Below are experts of layer 5 (counted from 0) of a mixture-of-experts language model. Rows are named router (the router's row for the expert), down (a neuron's output weights, with its number) and show model dimensions 512-639. Each number is 50 + 12 x the weight over its row's rms, rounded and kept within 0 to 99.
After each expert's rows: a language model's description of what the expert responds to. This comes from a sample of Wikipedia text that the model never trained on.

# expert 14
router:34 52 60 58 33 36 54 44 50 48 42 67 46 61 48 37 50 64 62 50 53 38 47 30 65 63 39 50 46 40 65 84 42 80 42 41 35 46 50 44 61 61 61 57 37 54 44 60 55 51 67 33 48 45 71 36 55 43 70 52 44 51 33 54 54 37 49 64 50 52 57 36 46 53 69 44 82 55 62 62 38 33 32 46 43 52 68 63 52 43 59 63 69 56 46 58 42 45 48 45 42 44 68 47 41 39 59 41 56 57 42 40 43 33 68 33 53 38 54 59 69 77 53 62 45 47 66 40
down0:60 35 47 22 34 44 39 63 52 50 52 48 78 76 57 68 53 27 50 45 59 55 57 56 33 42 50 59 62 37 49 62 27 45 67 55 47 33 64 41 40 50 30 61 52 69 75 41 70 55 35 38 53 34 50 48 49 69 55 30 54 47 37 53 45 31 47 49 40 57 62 66 69 67 75 64 46 48 37 55 49 39 44 66 64 65 42 32 62 48 35 43 62 46 38 43 57 51 26 41 56 38 71 52 56 59 62 60 59 65 50 37 43 63 40 38 51 41 53 36 51 44 33 61 29 40 48 48
What it handles: Coordinating words and list separators between items: and, commas, &, as, including, until, than, table pipes between names.

# expert 29
router:76 53 41 39 47 32 55 41 41 62 39 37 44 46 58 65 39 45 65 24 49 77 48 49 31 41 75 61 57 61 20 46 56 46 47 53 37 26 59 62 39 63 59 55 50 45 64 42 49 38 44 28 49 27 53 62 56 29 45 33 59 52 53 48 34 68 49 54 49 40 54 46 34 31 52 50 53 62 47 42 54 34 51 46 50 40 55 57 65 82 51 22 50 34 48 72 52 59 61 59 54 51 23 43 65 46 51 52 44 47 54 59 22 61 45 52 41 64 50 34 51 31 25 52 65 25 57 61
down0:61 42 38 41 71 61 56 33 69 71 58 51 43 70 51 51 43 48 61 44 51 30 37 59 35 50 69 53 50 43 48 40 55 46 43 61 54 52 43 58 36 38 46 53 42 49 42 62 36 57 52 63 44 53 50 31 60 37 34 59 52 28 39 56 65 43 63 57 33 31 44 45 61 34 43 67 20 60 33 46 62 47 64 47 49 43 55 58 53 70 21 43 71 68 64 59 12 63 59 59 41 37 39 45 45 51 34 27 38 26 55 38 76 62 51 58 44 42 52 60 47 49 26 44 51 59 40 61
What it handles: Row-starting table pipes and words in proper names: given names (John, William, Mary) and institution words (University, Party, Navy, Air).

# expert 1
router:40 75 51 51 55 47 68 67 67 39 45 33 42 67 60 52 72 48 66 56 54 24 54 55 46 52 45 37 59 46 60 36 41 44 63 43 26 66 49 57 62 48 68 54 39 81 54 61 76 44 60 45 69 84 37 50 60 69 61 48 52 35 53 31 51 50 52 47 60 54 66 58 62 41 51 40 41 46 49 52 45 42 33 58 53 34 41 59 30 53 36 51 36 61 56 51 52 34 58 59 58 79 56 38 65 54 59 71 51 57 52 34 48 56 60 71 50 54 55 43 49 69 47 68 65 56 59 41
down0:53 57 37 48 55 66 46 67 32 61 82 36 46 63 53 27 56 38 30 57 51 64 37 39 53 39 41 48 64 35 54 41 46 44 59 60 44 59 45 57 57 35 61 65 46 60 43 37 72 54 46 45 49 54 58 56 55 54 61 58 61 45 54 42 46 59 38 41 58 65 71 49 31 53 40 44 46 73 44 68 26 71 53 59 25 39 83 76 36 56 50 46 56 54 66 76 44 57 57 53 52 54 72 41 45 39 67 35 58 58 41 38 56 54 50 54 41 46 56 59 52 59 59 43 51 47 33 61
What it handles: Mostly the, by, from and a after verbs or prepositions, plus the N/E direction letters in coordinate lines: released by, retired from.

# expert 11
router:59 47 41 67 51 36 51 38 35 57 60 53 34 37 43 54 42 60 68 55 29 40 73 67 46 52 58 51 42 44 55 54 67 60 56 66 68 72 57 46 73 42 46 53 37 43 66 48 51 51 74 74 46 53 56 41 56 32 59 53 47 73 48 28 44 43 63 50 37 64 49 56 52 37 59 56 60 76 29 46 41 45 35 31 52 38 40 48 47 20 58 46 44 58 43 60 41 51 62 63 50 42 62 35 54 31 67 39 48 45 40 30 46 57 45 56 56 48 41 52 49 54 54 38 49 45 45 32
down0:50 45 40 86 50 48 54 56 41 58 42 42 67 56 60 59 47 54 45 50 38 51 47 75 49 65 55 41 48 50 31 44 49 56 55 47 33 46 51 32 53 43 56 56 40 43 43 61 47 50 38 41 49 59 59 31 46 37 33 33 40 58 38 39 26 30 56 28 42 59 55 65 33 45 54 56 44 59 56 48 46 47 47 63 53 37 53 60 54 39 46 39 64 65 43 49 56 44 60 58 77 41 52 51 29 26 59 27 39 60 47 55 34 38 37 44 41 54 56 61 45 70 25 39 65 49 41 52
What it handles: Years, day numbers and opening parentheses before dates, as in (1961-1986), (23 August), June 1, and numbers in tables.

# expert 6
router:44 52 48 69 35 55 63 35 47 51 77 49 51 46 70 63 51 45 73 50 63 41 51 47 54 41 48 42 46 49 61 40 53 58 47 58 61 78 48 39 51 37 48 49 49 62 46 39 52 57 62 54 46 70 34 40 47 50 48 31 46 40 61 30 54 39 62 50 40 31 37 68 58 57 51 47 58 19 52 36 57 35 37 52 41 43 58 52 40 45 37 53 50 53 33 55 57 45 41 58 41 56 55 36 46 53 47 52 55 61 45 58 73 30 51 75 46 59 41 54 56 34 40 59 34 44 49 39
down0:44 59 47 51 63 47 45 25 43 50 46 43 62 53 34 61 62 37 34 50 59 53 64 46 58 24 69 60 70 52 46 44 56 40 53 53 64 62 49 61 58 49 57 38 31 61 53 66 42 70 53 64 58 65 60 69 61 31 57 49 71 49 45 49 56 45 42 55 32 67 53 57 33 50 58 58 50 65 44 55 64 52 61 47 41 58 41 31 54 39 70 49 46 39 67 67 54 53 55 44 28 28 49 58 30 63 65 63 42 58 66 66 57 37 49 42 36 51 47 74 55 43 66 66 51 16 36 54
What it handles: Opening quotation marks and past participles after was/is/be, such as "issued", "used", "built", "focused", "released".

# expert 19
router:52 50 34 60 44 53 47 62 45 55 50 41 62 54 34 61 48 34 80 56 38 38 38 68 49 55 53 40 71 51 70 54 60 52 30 41 64 70 58 60 54 69 54 43 56 42 62 30 65 54 63 39 48 50 53 56 38 46 51 39 83 76 37 25 45 34 54 56 61 43 57 59 47 52 48 51 63 64 57 42 47 31 42 56 43 45 76 58 30 43 67 55 45 52 57 58 34 57 32 51 55 45 66 61 40 39 40 47 59 42 36 40 77 48 34 46 63 40 79 43 42 55 69 70 71 61 31 50
down0:39 37 52 65 48 34 56 30 43 60 71 43 56 69 65 44 54 62 33 36 56 38 37 50 50 41 69 49 37 56 58 48 22 49 52 57 51 36 28 64 43 50 31 62 35 41 50 38 47 56 46 34 41 55 43 38 56 66 53 53 47 30 69 33 41 58 67 77 63 61 49 42 50 43 58 76 44 50 59 53 48 63 28 48 34 28 74 51 46 55 49 44 38 50 40 53 65 32 61 27 59 51 65 50 53 62 63 53 54 38 45 39 29 61 58 67 66 45 56 52 64 56 74 48 36 66 68 49
What it handles: Suffixes -ing, -ed, -s on verbs and clause-linking commas or words such as which, when, but, However.

# expert 16
router:45 43 19 69 50 65 63 34 57 31 39 50 41 30 36 44 41 33 34 48 47 30 38 55 44 59 61 42 36 50 23 35 41 51 43 46 39 64 56 64 50 46 53 54 38 44 65 49 33 47 53 55 49 42 53 39 56 66 55 59 61 56 54 32 50 59 62 53 36 36 59 50 57 33 38 51 38 43 41 46 49 51 48 38 46 44 60 60 43 52 49 25 61 49 37 57 22 59 38 60 60 53 61 42 53 56 48 62 49 47 57 65 48 38 57 54 48 56 40 64 36 53 37 65 51 26 60 43
down0:59 34 30 54 37 52 74 46 29 60 50 51 38 49 59 63 39 46 58 62 32 64 57 53 64 39 53 71 47 37 54 45 58 40 59 56 42 44 51 54 61 38 56 63 55 43 46 49 49 67 72 45 38 60 67 75 62 50 56 52 52 51 48 58 42 54 40 70 51 53 68 37 57 42 55 64 63 72 36 48 42 31 62 38 65 35 57 41 86 31 46 73 46 75 48 54 51 52 39 77 46 50 54 63 57 33 56 37 52 53 67 27 51 50 46 48 54 45 44 44 45 49 33 27 48 37 45 61
What it handles: Content nouns after an article or conjunction, such as music, book, police, railroad, plus mid-word letters like ter-r-ifying.

# expert 17
router:59 23 64 58 53 44 40 21 43 18 47 53 49 36 43 54 60 51 45 30 43 55 41 53 44 26 30 47 36 36 39 60 48 55 47 58 60 40 51 54 67 46 82 44 46 73 26 25 32 58 56 52 58 50 63 48 51 43 51 48 64 64 30 60 64 53 43 41 46 55 43 34 50 49 42 41 27 55 52 47 53 54 62 55 42 56 34 54 52 36 29 52 58 33 43 58 61 49 48 63 41 52 66 40 77 37 43 56 36 66 52 68 44 29 70 60 35 44 54 43 51 46 43 63 28 46 54 59
down0:47 52 60 54 56 46 59 51 56 45 63 47 50 59 73 43 66 59 59 69 53 58 29 48 42 56 70 47 33 54 52 28 41 41 43 43 59 50 57 58 45 44 51 30 48 58 54 54 35 47 40 31 83 50 46 33 56 35 25 42 73 59 34 47 43 51 34 44 39 37 67 54 61 56 50 22 47 40 65 54 80 46 29 52 55 38 61 58 43 58 37 67 28 64 73 49 36 48 58 46 31 39 42 43 58 51 55 36 53 62 40 34 34 47 44 49 51 57 55 39 60 40 33 54 60 56 35 47
What it handles: Pronouns it, I, him, them, we and Roman numerals II, III, plus odd mid-word pieces in names and non-Latin text.

# expert 18
router:38 53 67 60 51 82 58 87 43 18 28 56 51 73 59 45 39 37 63 66 50 46 45 36 57 45 38 60 49 30 49 54 61 45 53 59 50 58 36 48 53 56 58 41 47 59 54 48 60 56 56 53 55 66 56 44 61 51 44 57 78 48 41 44 33 48 50 54 52 58 56 74 43 59 64 45 60 29 53 67 35 48 57 50 42 43 55 41 36 35 20 58 68 57 29 41 76 54 52 40 43 49 53 38 40 59 46 44 47 48 24 30 65 69 62 66 46 43 36 44 46 63 46 75 59 51 46 57
down0:66 77 71 62 32 46 73 81 60 48 54 60 49 57 67 59 66 61 60 41 60 63 72 65 38 21 54 56 40 57 55 61 53 65 51 49 49 32 64 62 36 54 44 55 56 41 61 50 38 56 53 35 70 56 38 61 42 25 46 58 52 38 48 55 25 69 42 44 43 66 54 37 42 42 49 76 52 61 47 49 62 40 40 51 44 45 66 43 50 49 58 52 47 20 57 46 40 61 45 48 25 50 66 60 46 35 64 45 64 43 61 71 27 42 60 37 39 36 67 41 58 47 20 46 68 52 56 72
What it handles: Articles and possessives starting noun phrases, such as the, a, The, his, their, often after of, in, for.

# expert 30
router:29 36 39 52 53 73 46 50 48 62 33 37 54 36 37 46 51 48 29 52 53 41 53 35 46 64 52 55 59 53 53 41 57 59 36 51 60 60 54 77 33 67 53 25 51 53 66 43 52 48 69 56 62 46 44 61 63 29 47 49 53 52 56 80 47 33 68 59 38 44 62 52 56 46 41 56 71 58 64 32 32 40 31 62 48 36 47 48 63 50 43 49 52 62 39 55 38 64 41 47 64 64 43 36 58 44 37 16 43 33 41 39 47 32 43 33 41 52 60 58 45 38 53 57 51 43 57 69
down0:42 44 62 26 71 45 28 44 54 40 58 54 41 67 71 70 43 30 39 45 48 52 47 50 38 41 36 34 54 59 46 48 51 68 56 57 40 31 55 62 44 47 42 51 40 62 24 39 56 50 25 31 35 65 73 42 21 42 61 44 61 48 64 45 55 55 54 33 56 29 54 34 40 55 56 49 71 48 50 47 40 39 63 54 42 58 57 48 75 51 56 55 36 71 66 69 47 57 52 57 76 79 57 63 54 30 47 30 61 44 42 45 71 69 35 30 50 07 56 64 30 35 60 52 46 46 47 51
What it handles: Word-final pieces inside words, mostly plural s, also y, es, ers, ities, as in archaeologists, 1990s, summaries.

# expert 5
router:62 46 51 55 59 27 68 47 55 50 51 59 46 62 52 56 36 74 31 54 47 59 29 30 46 52 60 54 65 47 37 37 45 61 48 42 63 48 50 23 53 52 53 68 33 66 48 35 35 63 41 29 54 42 42 35 59 49 78 45 30 40 59 43 51 80 58 42 40 50 38 43 54 61 54 44 52 60 72 44 60 52 33 56 63 45 46 45 39 52 57 79 63 49 53 52 47 35 42 57 43 46 41 80 70 40 58 72 61 41 59 60 65 63 47 30 45 64 66 39 37 72 60 47 46 48 55 23
down0:39 56 59 34 25 47 64 64 41 59 52 56 46 30 61 42 42 61 29 44 49 61 61 42 39 51 52 53 52 52 61 21 36 46 43 38 47 61 76 43 56 25 70 47 50 36 39 53 43 73 42 53 53 42 57 70 57 64 55 36 41 34 47 46 24 38 50 65 41 33 34 50 32 65 66 53 36 55 52 66 45 40 42 59 55 60 40 48 40 40 58 63 28 51 34 68 52 53 57 53 36 68 56 56 49 18 63 63 50 50 47 43 54 59 50 45 55 51 39 48 61 29 46 58 53 40 73 54
What it handles: Periods closing sentences, including ")." and quote-final ".", plus abbreviation dots and capital-letter pieces in names like B. hamorii, J.D.

# expert 21
router:60 39 47 33 53 41 63 37 45 49 32 52 35 52 67 60 46 44 57 40 34 65 57 40 54 44 46 64 65 53 29 70 58 52 42 53 48 44 48 67 53 64 36 59 60 50 43 44 36 46 55 41 26 48 34 48 61 37 50 58 34 42 67 46 26 74 47 42 46 65 54 39 73 45 29 54 66 57 43 50 44 75 68 61 52 51 55 47 63 51 50 69 29 40 52 51 48 64 40 38 41 58 58 60 55 40 48 40 51 44 54 53 51 67 52 53 40 41 51 58 54 50 52 41 66 58 60 56
down0:60 45 48 67 47 67 39 43 59 44 58 61 56 46 37 63 50 58 59 45 40 48 42 67 39 47 50 32 43 46 50 65 53 59 31 47 70 32 29 43 33 39 57 51 15 51 56 32 42 59 59 60 41 45 49 48 52 38 55 57 48 59 53 72 65 38 48 39 51 55 62 44 39 76 45 48 62 34 71 40 67 76 34 36 40 58 36 34 63 54 52 72 38 54 65 62 50 37 53 17 39 43 63 49 47 37 42 32 70 50 39 52 40 42 35 42 54 65 42 57 48 52 57 67 45 66 51 30
What it handles: Newline tokens ending lines, table rows, and list items, plus closing parentheses and quote-period endings like ")." and ".".